{
  "experts_per_token": 2,
  "router_score": "softmax",
  "normalize_top_k": true,
  "balance_loss": 0.000342,
  "learning_rate": 0.00147,
  "max_grad_norm": 0.5,
  "max_seq_len": 1024,
  "dataset": "wikipedia_en"
}
Below are experts of layer 2 (counted from 0) of a mixture-of-experts language model. Rows are named router (the router's row for the expert), gate (a neuron's input weights, with its number), up (a neuron's input weights, with its number) and show model dimensions 192-255. Each number is 200 + 30 x the weight over its row's rms, rounded and kept within 0 to 999.
After each expert's rows: a language model's description of what the expert responds to. This comes from a sample of Wikipedia text that the model never trained on.

# expert 1
router,174,197,228,161,192,175,181,213,240,213,218,199,200,142,167,171,213,203,188,253,165,245,203,158,183,188,138,150,170,222,143,215,173,261,221,165,219,228,204,153,201,209,186,198,148,137,191,206,211,194,158,180,189,193,149,197,221,250,257,263,197,208,158,187
gate3,184,163,201,220,181,228,163,206,209,233,199,171,166,230,243,195,185,178,164,286,213,228,241,182,229,195,219,168,214,234,193,211,192,136,180,189,166,191,188,177,147,187,227,227,173,192,180,183,207,204,239,198,203,204,193,217,195,211,149,220,206,194,184,258
up3,176,182,224,230,210,166,182,200,199,240,166,176,217,183,234,228,157,156,143,244,241,236,215,223,227,217,171,177,217,236,171,244,224,162,213,184,219,216,190,197,169,185,192,221,186,162,179,209,175,221,178,198,177,215,154,234,200,229,169,235,212,235,211,229
gate4,168,146,215,139,209,238,176,220,178,242,213,259,238,182,241,179,208,212,227,248,211,192,195,189,181,225,199,220,163,273,129,170,181,193,260,141,219,217,182,171,196,212,156,180,227,194,203,218,253,170,162,245,216,205,171,157,165,234,203,222,170,178,183,248
up4,209,187,232,163,218,209,194,190,168,262,239,204,200,175,224,159,192,199,198,240,166,180,242,190,179,228,202,234,207,183,134,154,155,241,214,172,230,226,242,183,158,209,193,190,211,206,267,202,207,239,190,196,232,196,200,236,221,233,203,191,197,191,208,238
gate5,204,251,182,232,244,183,215,191,229,237,159,228,223,108,154,169,221,223,180,211,228,185,199,231,204,247,177,210,255,230,203,166,286,217,176,182,237,181,184,165,242,210,195,228,222,220,190,223,230,193,188,207,144,168,154,206,233,216,154,193,210,253,234,224
up5,170,269,249,170,187,194,180,157,213,234,203,238,219,165,177,162,201,183,219,206,210,183,184,167,221,215,157,217,225,217,195,167,280,201,160,196,205,228,193,134,223,228,204,213,201,206,180,211,208,197,199,220,176,149,150,148,192,217,167,161,180,264,220,220
Infobox field labels. Field names in infoboxes and lists, after a dash or bullet and before a colon, such as Country, Total, Coordinates, Track gauge.

# expert 37
router,204,193,178,200,249,240,148,147,232,195,212,193,225,175,178,181,166,200,216,217,198,176,159,191,206,164,162,158,142,232,168,187,146,199,190,189,185,237,165,179,189,229,230,186,170,224,224,209,168,199,208,146,172,181,135,202,216,235,226,199,174,196,194,174
gate3,173,220,211,171,195,194,205,181,209,163,219,225,231,143,202,196,219,233,219,223,197,161,202,256,225,178,174,142,220,212,194,227,152,183,185,212,211,190,152,242,196,231,196,176,209,152,219,230,188,142,197,148,273,191,152,223,131,159,206,184,189,218,218,177
up3,162,116,161,179,175,151,224,138,191,171,202,156,173,196,203,186,217,200,230,177,156,181,215,235,232,173,234,242,249,168,232,230,182,179,238,185,110,199,228,221,206,248,223,187,226,249,205,234,236,201,226,210,193,215,186,130,179,195,160,212,234,205,188,227
gate4,174,198,201,208,201,177,162,195,205,185,227,189,236,208,231,204,165,227,215,230,148,179,202,176,176,198,196,197,168,214,196,199,145,282,178,236,251,229,135,211,140,258,220,180,168,203,168,216,190,195,199,179,178,159,191,181,143,183,180,159,205,152,225,209
up4,207,183,157,165,210,160,194,196,174,195,198,185,268,141,245,195,112,200,186,222,156,223,219,213,189,224,186,188,220,190,170,205,251,212,177,186,273,182,188,212,236,183,170,206,196,177,137,196,167,176,198,189,211,166,251,210,239,231,201,175,172,246,170,219
gate5,152,218,204,228,224,246,144,186,231,172,175,203,175,172,207,226,196,160,181,188,179,232,177,240,124,182,150,173,191,223,169,172,177,150,215,266,135,211,181,148,183,204,255,198,155,223,203,230,230,223,201,179,122,184,177,188,224,227,221,196,217,222,251,175
up5,186,237,181,187,253,199,170,262,194,172,238,231,225,115,193,215,211,179,170,260,232,217,182,189,191,163,171,225,202,279,126,206,179,182,220,163,165,174,224,130,175,199,201,185,175,207,206,215,197,236,203,171,186,163,167,180,178,217,208,205,189,225,215,155
Mid-word stems. Word stems and middle pieces such as ect, ent, act in Lecture, Mentor, activity, plus nouns like project, contract, season, first.

# expert 30
router,200,204,198,222,160,192,179,166,188,162,214,167,195,188,144,188,161,226,189,226,210,237,208,194,197,172,212,150,170,200,193,210,172,207,202,204,160,211,178,141,229,224,243,169,128,176,196,149,205,257,206,165,192,165,185,185,238,205,234,191,204,221,207,245
gate0,221,155,199,159,198,120,202,218,207,175,195,186,221,187,219,213,239,181,250,267,173,187,192,214,214,254,226,176,138,178,203,121,227,180,246,220,202,189,207,189,243,157,191,185,196,196,223,238,230,240,255,213,188,175,198,220,170,225,223,209,187,221,219,191
up0,232,169,214,169,156,146,251,194,190,170,187,222,271,213,135,177,236,203,257,160,197,147,232,263,233,194,222,182,170,152,168,248,212,207,186,215,189,197,232,159,272,201,196,214,195,237,216,229,232,190,257,176,246,259,204,225,172,172,185,155,165,229,214,124
gate1,159,221,215,231,158,193,174,251,217,177,237,208,167,238,153,214,220,180,183,191,211,225,197,168,216,160,172,185,218,185,213,213,191,148,259,207,163,192,179,193,179,190,234,161,222,281,209,183,215,211,214,192,204,162,217,209,250,212,235,173,206,210,195,201
up1,171,212,199,227,162,183,174,237,207,196,185,230,218,199,165,248,234,180,160,196,209,173,233,135,208,164,150,203,237,174,232,240,190,212,193,207,167,201,184,166,206,203,253,186,218,241,157,155,252,224,215,211,200,131,237,228,203,193,237,175,200,196,205,223
gate2,227,165,202,246,199,170,232,202,212,152,154,182,126,180,210,236,157,203,242,197,126,167,188,181,217,201,214,207,165,169,194,141,179,179,193,206,214,201,163,185,189,189,159,192,204,178,157,202,231,189,175,230,230,214,230,192,207,222,222,210,151,201,225,231
up2,155,187,172,195,185,153,199,200,201,175,229,249,200,215,149,211,198,180,231,239,178,209,185,170,217,194,194,166,193,218,210,181,203,212,214,199,148,219,193,132,179,138,251,206,216,175,237,174,187,224,104,211,172,138,225,152,172,206,177,205,188,197,181,245
Line breaks and list openers. Newlines after sentences, citations and headings, especially colon plus line break opening lists, e.g. "surname include:", "See also ==", "The following".

# expert 20
router,201,191,228,208,212,119,216,157,253,201,208,194,167,177,189,205,166,231,219,209,207,189,197,181,154,136,183,196,165,211,174,251,192,226,196,214,194,211,152,192,216,235,243,180,181,212,197,199,194,188,172,176,170,186,173,209,171,182,239,214,192,185,175,244
gate0,213,173,210,239,201,169,223,202,251,239,215,205,251,215,189,146,220,166,196,241,205,239,228,230,135,176,195,147,165,293,194,192,137,229,196,175,217,191,218,167,190,248,215,216,190,161,211,188,193,250,203,211,215,170,203,149,174,238,175,247,182,197,165,252
up0,147,222,164,186,153,202,201,205,212,199,244,235,168,151,200,237,210,231,194,139,191,194,158,159,244,280,207,195,243,145,191,188,190,200,196,213,213,185,182,202,226,198,207,186,191,229,164,225,217,194,197,210,174,261,178,214,226,212,212,190,221,173,254,122
gate1,209,182,217,158,191,185,178,228,217,216,210,180,151,152,197,195,150,237,212,277,167,189,151,212,155,207,167,236,165,211,203,237,211,214,207,233,274,173,192,258,221,184,183,213,240,241,176,193,226,205,203,172,207,137,173,230,214,217,165,228,229,191,218,222
up1,242,231,185,204,200,165,224,278,154,197,126,204,166,189,189,200,239,196,166,206,208,211,190,199,224,196,178,195,191,245,216,180,200,225,219,192,182,226,173,203,171,218,220,165,210,216,170,184,211,163,227,206,204,245,221,209,198,226,190,147,241,208,195,172
gate2,203,224,123,212,238,209,182,150,191,196,159,208,259,204,143,222,205,191,225,143,150,213,177,199,228,198,173,225,248,225,195,218,187,240,193,192,188,150,182,212,199,165,220,215,209,189,246,171,164,197,213,155,204,153,219,212,250,220,179,258,183,217,170,224
up2,219,130,156,220,214,138,196,181,222,235,170,155,220,193,152,212,218,147,219,164,199,219,230,136,203,216,216,229,252,210,216,254,185,221,150,196,211,192,189,229,221,218,224,196,193,147,197,146,208,224,238,138,244,98,248,211,240,206,170,218,139,230,168,200
Abbreviation periods and article a. Periods in abbreviations and designations such as F.3, c. 900, U.S., plus the article a and Roman numerals II, III.

# expert 16
router,229,254,183,230,162,178,157,211,222,241,207,183,206,180,168,171,210,240,198,164,203,208,181,233,153,217,182,165,167,195,149,191,188,201,206,240,207,240,188,196,195,221,222,193,207,206,184,197,172,222,172,166,182,206,136,170,194,215,253,206,215,195,202,236
gate0,188,223,214,177,189,151,161,249,184,238,201,225,182,217,235,202,230,182,215,178,209,181,169,192,215,234,211,246,156,144,144,158,196,154,216,165,226,230,214,217,180,197,246,184,207,191,202,193,243,215,182,128,187,200,196,200,211,209,245,235,206,176,220,256
up0,190,178,163,250,196,222,227,175,204,172,113,140,174,218,253,235,183,144,236,236,194,226,203,127,217,208,221,214,216,241,200,170,226,226,213,223,199,218,207,205,179,212,201,218,201,176,189,184,199,192,227,187,219,183,229,236,217,218,223,189,241,190,179,261
gate1,186,228,162,179,192,223,228,201,226,201,220,185,250,188,247,236,189,179,198,196,224,214,189,220,116,214,182,213,220,272,234,229,176,170,213,224,179,205,171,171,157,178,180,164,163,215,202,206,192,223,182,290,198,235,217,173,158,199,164,133,151,133,181,228
up1,170,223,200,198,202,201,165,201,154,226,205,208,228,220,207,180,154,212,254,214,149,187,209,275,200,224,210,213,174,187,156,189,155,192,174,200,211,183,218,176,216,213,211,229,185,254,237,244,201,206,162,189,190,215,216,239,226,217,199,213,155,150,142,200
gate2,232,216,199,234,154,224,213,193,167,220,183,221,198,216,135,223,204,201,205,231,169,184,225,182,110,187,226,194,171,185,220,213,184,159,180,173,245,247,162,149,250,223,203,206,235,165,165,186,187,207,181,217,225,222,194,209,236,193,186,204,192,205,202,238
up2,228,157,196,210,176,172,230,240,211,191,208,174,230,192,153,213,132,175,231,208,184,218,246,231,213,189,233,218,200,162,198,198,203,184,198,190,263,206,131,187,108,239,217,193,187,142,210,223,183,219,180,186,243,215,206,179,216,198,225,171,181,218,188,213
Word-initial lowercase fragments. Opening pieces of mixed words and foreign names after articles or prepositions, such as res in resort, Vol, Al, del.

# expert 13
router,214,212,227,237,205,214,186,154,186,224,224,182,175,200,145,153,185,214,183,184,183,166,217,219,161,150,224,188,182,210,127,237,204,215,243,212,172,226,167,194,164,207,151,209,138,183,179,181,237,210,175,187,156,211,167,229,214,260,210,206,189,184,194,221
gate0,181,220,202,188,179,186,231,232,175,197,220,202,232,163,176,183,210,216,196,186,172,248,226,215,211,197,215,197,214,206,209,207,178,209,231,204,186,289,166,146,237,192,215,226,194,188,197,200,234,187,187,223,249,175,169,197,210,220,202,186,228,231,202,200
up0,171,219,159,234,175,223,240,204,188,255,209,253,283,185,191,165,242,215,195,192,203,170,207,205,189,188,276,203,216,203,185,237,197,258,247,212,172,219,215,179,258,162,188,247,184,157,215,198,211,195,182,213,193,245,180,182,170,217,196,208,221,216,265,163
gate1,184,170,243,190,180,216,200,204,170,135,208,205,181,244,206,181,170,157,198,250,189,201,178,186,225,220,194,148,200,223,176,253,186,197,179,125,138,226,181,188,263,246,227,240,166,238,186,169,206,197,177,274,184,242,198,208,136,231,222,195,188,247,166,234
up1,236,244,180,135,216,223,177,186,215,189,227,231,180,168,241,227,201,241,196,169,224,166,219,216,222,196,218,228,191,163,229,183,218,224,218,272,213,226,201,220,141,159,244,156,213,184,200,251,158,170,203,171,209,172,197,147,259,218,190,229,235,148,223,198
gate2,174,181,229,189,186,189,190,188,167,255,183,201,275,222,177,229,192,196,194,155,162,180,210,214,151,221,166,223,262,153,186,184,244,190,236,199,225,203,236,177,248,166,192,220,176,191,206,185,190,150,205,237,197,195,230,236,187,209,148,192,235,243,211,211
up2,222,180,183,232,170,230,184,181,230,213,228,249,211,160,169,200,217,216,187,180,191,199,187,243,227,238,162,163,254,173,194,175,202,218,209,208,201,159,178,199,198,223,238,197,249,177,200,200,230,169,236,177,183,201,213,209,208,221,200,240,199,202,213,171
Plural nouns, table colons. Colons after years or labels in list entries, plural and sh/ch word pieces, digits inside large numbers, and words like those, members.

# expert 8
router,210,204,190,188,190,201,239,147,211,205,209,230,210,186,187,144,169,230,200,218,194,123,187,186,182,183,225,168,218,200,173,202,187,201,214,173,164,238,182,139,186,235,232,160,176,194,189,186,180,214,185,186,182,189,143,194,199,255,276,212,187,193,103,238
gate0,195,221,199,155,200,248,201,272,223,193,248,170,167,205,227,221,193,162,226,172,198,160,184,162,193,194,159,146,181,208,186,186,190,265,178,197,229,239,172,225,196,178,160,207,192,254,187,164,218,199,173,207,191,176,202,195,200,215,195,177,220,177,134,191
up0,213,178,148,177,178,174,240,187,191,168,223,211,167,231,216,181,232,224,265,193,224,181,214,183,204,223,281,210,178,168,211,215,181,163,225,183,175,240,214,212,227,184,203,187,196,157,249,208,234,211,256,203,236,144,212,187,208,228,251,247,163,173,242,220
gate1,239,199,174,170,216,240,226,244,208,208,216,224,215,237,145,198,204,228,251,188,190,222,185,204,215,158,242,254,210,265,225,195,204,237,195,208,232,224,160,188,192,198,222,243,205,176,192,172,193,190,203,224,165,210,174,191,245,173,167,176,214,226,177,189
up1,206,186,195,171,198,217,231,217,232,229,178,220,196,239,170,208,263,183,257,182,246,196,210,189,213,210,223,246,211,258,207,177,161,239,177,181,207,219,189,191,169,184,228,234,196,202,177,182,210,208,219,155,189,218,177,161,232,159,198,232,173,215,154,210
gate2,214,175,156,192,219,245,163,152,203,201,254,143,255,166,177,181,178,209,198,214,195,264,144,147,158,201,183,211,181,204,221,229,216,230,177,213,209,191,211,207,247,265,215,151,184,137,249,218,218,201,208,227,200,153,184,244,146,207,186,234,201,213,227,229
up2,182,220,219,231,197,179,150,184,234,167,188,159,223,160,169,222,189,206,257,188,237,204,199,199,257,184,209,240,186,209,207,210,204,252,172,185,183,171,190,225,269,237,220,174,211,176,190,191,156,189,156,144,220,176,193,190,217,222,207,216,162,222,173,181
Capitalized word-initial pieces. First pieces of capitalized names and words split into subword tokens, such as Z in Zigbee, Kle in Klein, Kir.

# expert 39
router,195,173,195,243,178,171,181,200,218,194,238,208,168,128,186,172,198,165,221,244,169,152,216,203,170,144,232,188,187,222,180,185,149,193,193,207,169,192,159,224,150,265,202,125,99,206,199,163,232,207,180,164,135,240,137,200,198,211,235,226,173,223,217,209
gate0,260,244,195,245,169,176,202,221,173,205,202,257,192,143,188,193,187,188,236,215,222,202,221,258,167,187,205,195,214,219,239,197,137,169,277,210,231,220,147,209,192,224,219,185,169,183,141,197,184,195,180,233,237,195,249,199,196,259,230,178,200,203,140,254
up0,239,261,208,215,197,203,203,215,191,205,209,253,229,164,180,179,206,188,216,204,166,188,212,274,112,176,239,132,200,205,225,236,189,226,211,207,236,227,227,184,190,216,188,214,170,202,173,242,244,221,210,234,238,231,178,232,166,212,228,189,224,234,121,250
gate1,234,191,202,178,214,228,185,194,271,181,283,180,197,206,192,184,218,241,169,183,202,187,204,265,206,185,151,225,165,163,186,203,190,190,178,210,220,196,230,229,217,257,195,184,202,200,151,202,191,225,267,148,192,208,250,155,174,150,260,213,192,191,168,230
up1,211,203,193,195,229,185,174,140,194,192,240,208,198,172,179,133,180,209,145,195,226,163,192,256,180,164,205,210,216,255,177,217,158,188,218,174,199,219,173,186,190,221,152,151,147,179,198,190,189,209,223,167,136,159,231,214,199,188,247,184,211,200,228,185
gate2,197,184,215,165,145,217,234,226,222,229,199,172,250,176,144,177,247,212,170,162,220,192,222,169,230,215,169,197,203,227,219,204,159,214,239,115,186,237,203,193,200,218,201,227,261,213,181,184,204,247,213,209,242,126,103,195,206,198,197,253,213,174,163,208
up2,163,207,169,248,221,219,194,155,185,231,193,254,180,215,205,181,182,173,246,212,223,234,163,225,160,145,219,169,167,181,204,160,215,231,161,239,240,124,226,243,267,149,250,202,186,199,198,215,192,156,198,235,176,232,256,173,235,181,225,195,206,225,166,205
Coordinators and adjective suffixes. The conjunctions and, or, & joining phrases, plus adjective and adverb endings such as -ically, -ative, -ly, -ural, and American.

# expert 46
router,218,222,211,218,236,186,204,189,226,197,197,208,196,189,161,183,172,170,185,228,249,199,213,158,172,154,232,163,180,218,162,208,236,247,171,215,207,196,171,180,214,215,231,197,177,170,228,168,155,198,236,200,193,166,151,214,251,205,263,175,200,179,189,173
gate3,190,214,239,172,166,221,225,197,201,273,239,242,195,186,138,205,187,167,182,226,209,216,228,189,212,232,218,176,190,244,186,167,208,186,241,153,202,201,195,176,187,172,240,221,193,193,217,164,204,213,185,197,151,210,136,176,191,215,185,220,185,191,175,201
up3,195,142,186,196,195,207,278,192,200,220,221,247,215,103,221,229,171,210,225,226,202,205,239,167,181,236,199,163,250,187,181,181,191,196,206,212,165,186,198,162,240,181,229,155,209,174,211,186,197,222,225,189,215,203,161,221,159,177,163,196,185,193,207,188
gate4,202,189,203,200,171,115,183,171,207,179,188,161,187,214,215,206,204,233,147,160,222,187,201,192,232,191,183,192,261,175,176,218,177,190,201,190,202,258,208,238,199,233,226,191,192,157,190,196,185,229,218,243,204,190,155,140,249,204,221,181,156,179,207,275
up4,213,132,203,155,219,221,195,195,191,244,197,255,199,213,241,174,173,182,203,223,231,200,203,147,173,185,232,192,201,216,150,160,178,228,254,196,177,192,161,171,227,161,202,167,235,195,206,173,187,222,196,212,206,203,205,245,194,250,198,217,216,222,179,210
gate5,224,159,242,178,166,211,180,211,209,217,178,161,240,216,192,211,157,165,233,167,223,254,226,236,248,230,197,180,224,225,217,183,215,235,210,233,167,245,206,193,282,233,204,221,217,229,249,155,213,180,199,186,203,231,179,175,213,134,204,199,145,211,225,204
up5,165,241,227,197,216,233,162,182,233,212,163,225,208,229,187,227,136,183,217,206,239,262,215,202,241,169,162,216,185,176,203,203,180,208,259,226,208,252,162,176,214,186,148,228,152,234,202,182,185,219,187,165,173,201,195,212,176,190,263,221,179,193,221,243
Time words and however. Time words such as day, year, week, ago, Thursday, and sentence connectives like However and Furthermore, plus assorted name-ending word pieces.

# expert 26
router,244,206,245,178,198,194,179,178,221,194,225,219,162,214,170,166,189,175,222,224,153,247,198,183,211,159,279,140,141,248,207,231,201,262,185,191,169,179,188,164,213,251,217,144,172,218,202,196,159,213,152,178,212,162,205,225,220,218,219,204,196,191,179,261
gate0,205,158,228,217,209,239,179,184,227,188,194,174,210,212,245,202,202,218,218,158,203,167,164,177,219,208,248,193,220,229,210,208,235,209,161,184,198,170,229,260,220,234,210,172,156,211,186,230,192,182,181,188,215,186,203,169,203,223,134,186,187,159,160,208
up0,221,209,182,235,209,204,198,215,227,239,136,181,177,251,179,155,183,199,223,240,211,196,208,261,145,136,159,190,157,177,209,216,149,197,196,188,193,236,190,149,163,225,191,202,218,225,245,187,193,201,214,157,178,194,176,178,198,210,239,221,215,203,169,222
gate1,242,195,210,180,167,180,201,177,177,169,183,230,216,152,215,202,241,197,180,193,271,197,191,204,201,222,248,171,194,223,217,158,177,136,274,186,199,246,204,174,210,230,206,175,170,224,249,178,171,195,162,144,184,185,161,201,189,178,207,172,186,191,198,245
up1,202,169,195,170,186,191,223,187,209,146,214,210,193,150,216,215,218,219,185,175,246,220,186,211,230,203,266,150,197,209,196,194,187,153,261,151,216,233,200,188,208,223,220,165,166,226,236,176,224,172,194,160,197,200,190,181,177,170,177,205,173,154,215,232
gate2,237,207,243,184,150,213,183,249,173,192,262,189,192,194,217,162,173,179,210,238,217,228,242,119,219,187,229,177,154,204,235,207,239,226,194,179,244,203,170,225,202,155,200,230,189,160,143,205,165,141,196,162,159,193,138,196,243,183,225,186,159,174,247,217
up2,165,176,159,191,216,217,198,206,187,240,215,137,219,208,215,208,235,209,235,189,175,239,195,203,192,228,166,199,291,137,237,190,178,178,211,228,229,209,290,155,191,199,234,205,198,235,208,196,235,197,225,212,175,159,183,215,196,216,202,216,180,282,220,187
Word-initial prefix pieces. Opening pieces of longer words such as non, ex, Cont, dist, Sub, App, as in Contents, distillation, Contra, plus dollar signs.

# expert 7
router,201,235,214,214,191,171,208,158,239,200,207,173,196,199,175,168,201,225,226,217,162,205,194,164,192,166,175,116,208,186,190,261,170,229,249,242,219,239,180,192,182,225,226,200,170,204,213,210,154,197,189,226,178,209,148,237,210,229,226,258,173,230,228,203
gate0,165,168,242,237,242,225,157,175,210,219,133,177,147,196,237,238,210,172,200,148,180,238,156,126,224,189,231,164,237,201,166,204,177,236,151,215,217,212,181,186,219,175,239,247,188,173,146,211,198,157,206,245,199,215,212,126,196,196,220,273,169,237,218,188
up0,219,214,234,221,209,219,143,248,225,279,155,233,154,198,225,184,265,117,216,167,196,149,192,156,193,195,264,148,174,226,154,275,225,157,222,176,249,187,172,213,178,161,222,211,228,177,198,181,202,174,213,201,223,200,197,242,210,202,194,275,207,213,156,246
gate1,228,195,181,137,253,205,212,203,280,200,173,248,203,230,210,218,160,198,242,233,173,152,187,226,161,171,240,176,216,224,172,215,183,236,169,198,236,192,237,164,254,237,237,194,210,179,214,197,217,192,245,229,235,189,112,187,154,224,190,199,186,216,214,163
up1,256,151,157,200,259,219,191,175,220,186,202,228,226,187,188,183,166,152,220,201,204,197,171,240,185,166,187,157,236,219,222,201,178,203,220,262,220,235,207,205,174,184,170,190,188,179,171,145,230,182,230,226,271,186,194,149,196,223,193,205,212,206,171,181
gate2,183,175,232,266,173,145,205,202,195,197,237,191,184,191,192,213,216,225,167,136,240,146,118,189,242,178,193,222,211,220,143,220,199,183,207,195,144,205,241,184,207,226,185,221,197,199,183,203,161,193,223,173,152,223,209,191,185,218,177,253,199,200,151,148
up2,187,233,211,161,200,211,171,219,216,251,185,189,177,179,207,199,193,162,229,231,227,242,274,192,216,194,183,207,164,192,261,196,186,227,226,169,195,177,170,197,179,235,220,175,206,204,215,223,193,230,165,202,242,203,191,212,235,198,186,209,186,248,237,256
Name-internal word pieces. Word pieces inside proper names, often after a capital initial, such as Green, Bur, Ash, au, iet, ü, as in "Jul·iet·te", "Herman Y·au".

# expert 23
router,225,203,210,225,161,192,211,183,217,205,235,217,181,180,181,165,223,216,216,197,193,158,190,200,176,152,219,125,148,215,179,271,172,221,231,234,217,267,178,175,202,213,244,195,129,231,183,157,200,172,191,213,178,187,181,173,226,217,257,234,174,195,163,207
gate0,206,243,218,207,220,177,214,238,209,207,158,194,209,219,220,222,188,220,216,191,205,161,219,229,260,214,122,220,161,203,150,185,242,159,202,182,174,179,261,221,211,251,246,228,253,181,160,230,216,243,182,129,188,167,219,242,179,193,171,211,184,221,202,184
up0,210,212,155,208,189,176,240,259,225,197,143,214,190,207,210,188,191,189,216,185,190,179,175,214,219,228,202,203,134,199,201,218,228,233,165,187,200,195,237,202,207,215,237,225,222,213,158,224,188,204,197,202,193,187,227,268,165,106,197,200,215,235,213,162
gate1,117,191,173,248,178,195,217,222,182,209,203,167,201,146,195,161,229,185,245,178,185,133,189,185,179,188,214,215,143,220,161,175,175,193,209,263,222,209,192,225,200,175,138,206,194,221,161,188,178,197,177,240,186,217,190,205,182,221,173,238,199,213,200,188
up1,217,197,249,187,203,216,161,142,151,189,178,214,246,234,188,208,165,203,205,227,139,257,206,210,202,181,195,192,225,209,161,192,284,257,163,179,224,182,217,230,189,204,208,198,250,195,205,209,193,208,214,169,198,194,174,157,219,223,198,189,201,173,208,228
gate2,198,209,231,244,149,169,206,207,150,255,205,150,259,242,150,222,212,217,216,219,174,206,173,127,172,202,210,220,237,217,207,172,242,187,162,191,203,167,194,218,212,170,164,238,198,159,227,200,151,214,245,204,250,208,164,175,205,177,175,252,198,200,205,181
up2,187,147,192,213,245,208,189,179,224,167,157,217,236,202,232,240,205,185,247,178,216,252,200,202,199,182,189,225,191,187,169,170,257,186,239,228,212,184,198,246,193,191,250,199,254,189,194,178,216,204,223,112,205,222,175,201,170,248,205,153,174,181,176,229
Modals and verb complements. Modal and auxiliary verbs and the words leading into an infinitive or passive, such as would, will, could, cannot, began, "able to", "in order".